From a checkpoint of a small mixture-of-experts model trained on Wikipedia.
Training: a variant of SOAP for the experts, 325M tokens, 6919 steps.
Below are experts of layer 3 (counted from 0) of a mixture-of-experts language model. Rows are named router (the router's row for the expert) and show model dimensions 0-63. Each number is 128 + 24 x the weight over its row's rms, rounded and kept within 0 to 255. Numbers have three digits each.
After each expert's rows: a language model's description of what the expert responds to; "comes after" lists some tokens at least twice as common just before its tokens as in all text. This comes from a sample of Wikipedia text that the model never trained on. Tokens count by the router's weight.

# expert 33
router:128149146110130166099114115091141116164177180105121150147150093092124135167080150124094145148159104125128079148125122118117101145151127120147121095101118136134128100087112153129145102117109131
What it handles: Closing parentheses after years or numbers in lists, line breaks, and sentence-opening The, This, He, It after a period.
comes after: ".", ")", ").", "\".", ".\"", "2"

# expert 5
router:124123138130150134103149181160095155107083154097127148087107128121092127106112129133169118105174162127121103117120130080116159081113124161129145097123100138151123140136134110110132144124141131
What it handles: Temporal prepositions such as after, before, during, when, plus negators not, no, without, and opening pieces of longer words (con-, consid-, gu-).
comes after: " to", ",", " and", "==", " did", "==="

# expert 9
router:106108105094122119100154120130105135126143104142122126105115128124124183081127127129118105131138116163116139069116126138139149112123142080170145214117137115098129103101065126121159133140104100
What it handles: "the" after a preposition like of, in, to, and agentive "by" after participles, as in drafted by, operated by, maintained by.
comes after: " of", " in", " at", " to", " for", " on"

# expert 28
router:124116114140126143139136122102120086140117124117172155135084133135129155093132125108149173172107155123152107065130114097097068184106138157132118149109173089121101147141124119114081143109132144
What it handles: Number pieces, especially year endings and vote counts after the first digits, e.g. "17-86," "16-41," "27,5-16," plus "thousand", "century".
comes after: ",", "–", " (", ".", ":", " T"

# expert 29
router:158083100132103133108078156102102135121092115146091084152109109102088153064125133101133103124120106109134167142102115125115138106148115118114138130137100134134160152097140151123141117116130110
What it handles: First pieces of words after a capital or article (P-all-as, p-omp-ous) and common adjectives like main, political, local, central.
comes after: " a", " P", " and", " R", ",", "-"

# expert 22
router:144117117109129112151132145145159147090147063125100116144155140173139139185114151161092137107093129163118146119109123133061117107170085137107119105134120134147165108121133110101180129144130122
What it handles: Line breaks between paragraphs or table rows, plus counting words like one, two, several, all, each, other in prose.
comes after: "\n", " \"", ")", "===", " ===", " with"

# expert 38
router:093138145106134133111176132086143119147156126134105132141128136080131134150147129121163152139106081138112126134123116151130114112122141108105096112144097145131140154120127100129093130133134135
What it handles: Blank-space table cells, plural suffixes -s, -ers, -ors, and plural-subject words like have, they, there, were, years, members.
comes after: " |", " ", "|", " two", " there", " T"

# expert 19
router:128169150130085123094135158142083179150118117106122141121117133135122135094103124139105106123143089077133143116091147192107144098120116117155124121155110158116097074152119146124112111168130067
What it handles: Line breaks ending table rows and list items, plus word pieces in technical terms (h-ipp-ocampus, b-rom-o) and minor-planet tables (MPC, JPL).
comes after: " |", " H", " B", " M", ",", "M"

# expert 6
router:144114119113156163149143091119157082131161128121140159113135112123116120137163149103111154138139170123141125125137132102104080140175137136115105106127102090108167135082136154156176080157113138
What it handles: Digits after a decimal point in climate and stats tables (26.0, 28.6), plus line breaks and words like same, second, per, next.
comes after: ".", "–", " 1", " S", "S", " 2"

# expert 10
router:171102150143120116171174104142138132148093143146144076120138135159129119122145121102110144139180142098122105137132143111063130090107119098118137150178096157097126120151101159139123170135158124
What it handles: Line-initial dashes opening infobox fields (- Children:, - General manager:), plus auxiliaries and adverbs like also, would, can, later, then.
comes after: "\n", "-", "\n ", " was", "See", " is"

# expert 30
router:145099159119129139132116162079148109201142160104122113088137126122165140144142142152125158175139105119112091129148085125138161170135143113126094122132125147161127142115132145137137119116119110
What it handles: Mostly the, a, commas and pipes after prepositions like of, on, to, plus past participles like granted, married, commissioned.
comes after: " of", " on", " to", " as", " with", " by"

# expert 20
router:151075102152125133157153116116101146106109115098129181104140139111106140124081082153138127141146122151132134113068145108154117128126116147165150141095134144108131098126117139095077132100085073
What it handles: Line-initial pipes beginning table rows in election and asteroid lists, opening parentheses, and degree, minute, second symbols in geographic coordinates.
comes after: "\n", " |", "″", " MPC", "°", " /"

# expert 32
router:137136176122134130130095088126111160121120129118098116068098138113107113137125130133092114125150117075076097124137075108193142132161097128114133149137103132175138100124118141131139133161131129
What it handles: Opening pieces of capitalized words and names after a space, such as R, Sh, J, Laur, Rh, e.g. "Rh-izocephala," "Laur-ent," "Ray-more."
comes after: " the", " of", ",", "-", ":", " and"

# expert 40
router:118126128134113086125186150137138132151153164130146113143087125104078136121105129196109133139103151120090143117164106123152114161055124134145101126114106121116169111094187137147115154120167148
What it handles: Hyphens in compounds like "19-year-old" and list-item dashes, en dashes in year ranges, and month names in dates like "November 2020."
comes after: "\n", "\n ", " on", " ", " 1", " re"

# expert 12
router:129135171162106124156111128110155121138147138177122185079140127095092147097123168113131133167127140119138078111150143120151136135169143149172113159152116124155177078128144133116152127106137124
What it handles: Pipe separators and semicolons closing cells in numeric wiki tables such as sports stats and election results, plus markdown header rows "|---|---|".
comes after: " ", " 0", ")", "%", " —", " 1"

# expert 24
router:096167104143121148127151126134165107154136099120119114133110119162148107178087113155174135146128139095131103129088138132136160139114131141117125091114135145175130148107134131120154118138086131
What it handles: Middle and final word pieces of foreign or uncommon names and places, e.g. "Zan-jan," "Bang-l-adesh," "Ful-k," plus "time" in "at the time."
comes after: " |", " ·", " E", " due", " Le", "n"

# expert 14
router:135137145160142145140130118094154117147192135135093154093121115149077118105123183153127098131125143151130162121129115130126141163058065162104124074103094148134145125074133149116115114120135127
What it handles: The prepositions in and on, often sentence-initial, plus first pieces of capitalized names and titles like Pan, Van, South, Out.
comes after: " |", ".", ",", ":", "-", " of"

# expert 25
router:152149155113141164133126124120119140153147110105104139072116083168121130169110156131092138135119124133127133134158134110141146109142131129122100126114101134107132131141120147112177108147104131
What it handles: Single capital letters starting names or acronyms, often after a parenthesis, quote or pipe, such as M-1923, KLM, Chester.
comes after: " (", "-", " \"", ":", ";", "=="

# expert 47
router:147121162099121105158146135118074099145107087091140165127095163116140162096147104130126115152125128152138107149150147143124147151119118143118120129106174117118151103137082094151130108129141100
What it handles: Recent years starting table rows or ranges (2016–, 2022 |), section markers, and adjectives like American, National, University in headings.
comes after: "\n", " (", "|", "–", ",", " the"

# expert 42
router:142161116137133137137151113101118130114127066164094080128157104145145103153158112132153159081150104148123134127100110128177102138117137158085149114095116153184105157130152137147143150139068159
What it handles: Past participles after was/were or first, like released, held, appointed, described, plus infobox labels Total, Born, Order, Date.
comes after: " a", " was", "-", " is", " were", " an"

# expert 46
router:116130155174128120113129082171129131131149115077102159128157135124074076092159145099136165163170119100135122113149140155150105099150150091118138120131102159168150176114130150111136147168118135
What it handles: Ordinal suffixes and words after the, like 112th, First World War, second, third, largest, end, next.
comes after: " the", " The", "The", " N", " his", "'s"

# expert 2
router:144107185110121108164111164080108108149187139103124152092136153127123146140124123164086110094181140128120119130138083091119159105143123109115151120142116147187137125122115152116168140098139119
What it handles: Standalone integer tokens in tables, stats and dates, often after a pipe or parenthesis, such as 27, 22+12, 2.0.
comes after: " |", "|", " (", ":", "–", ";"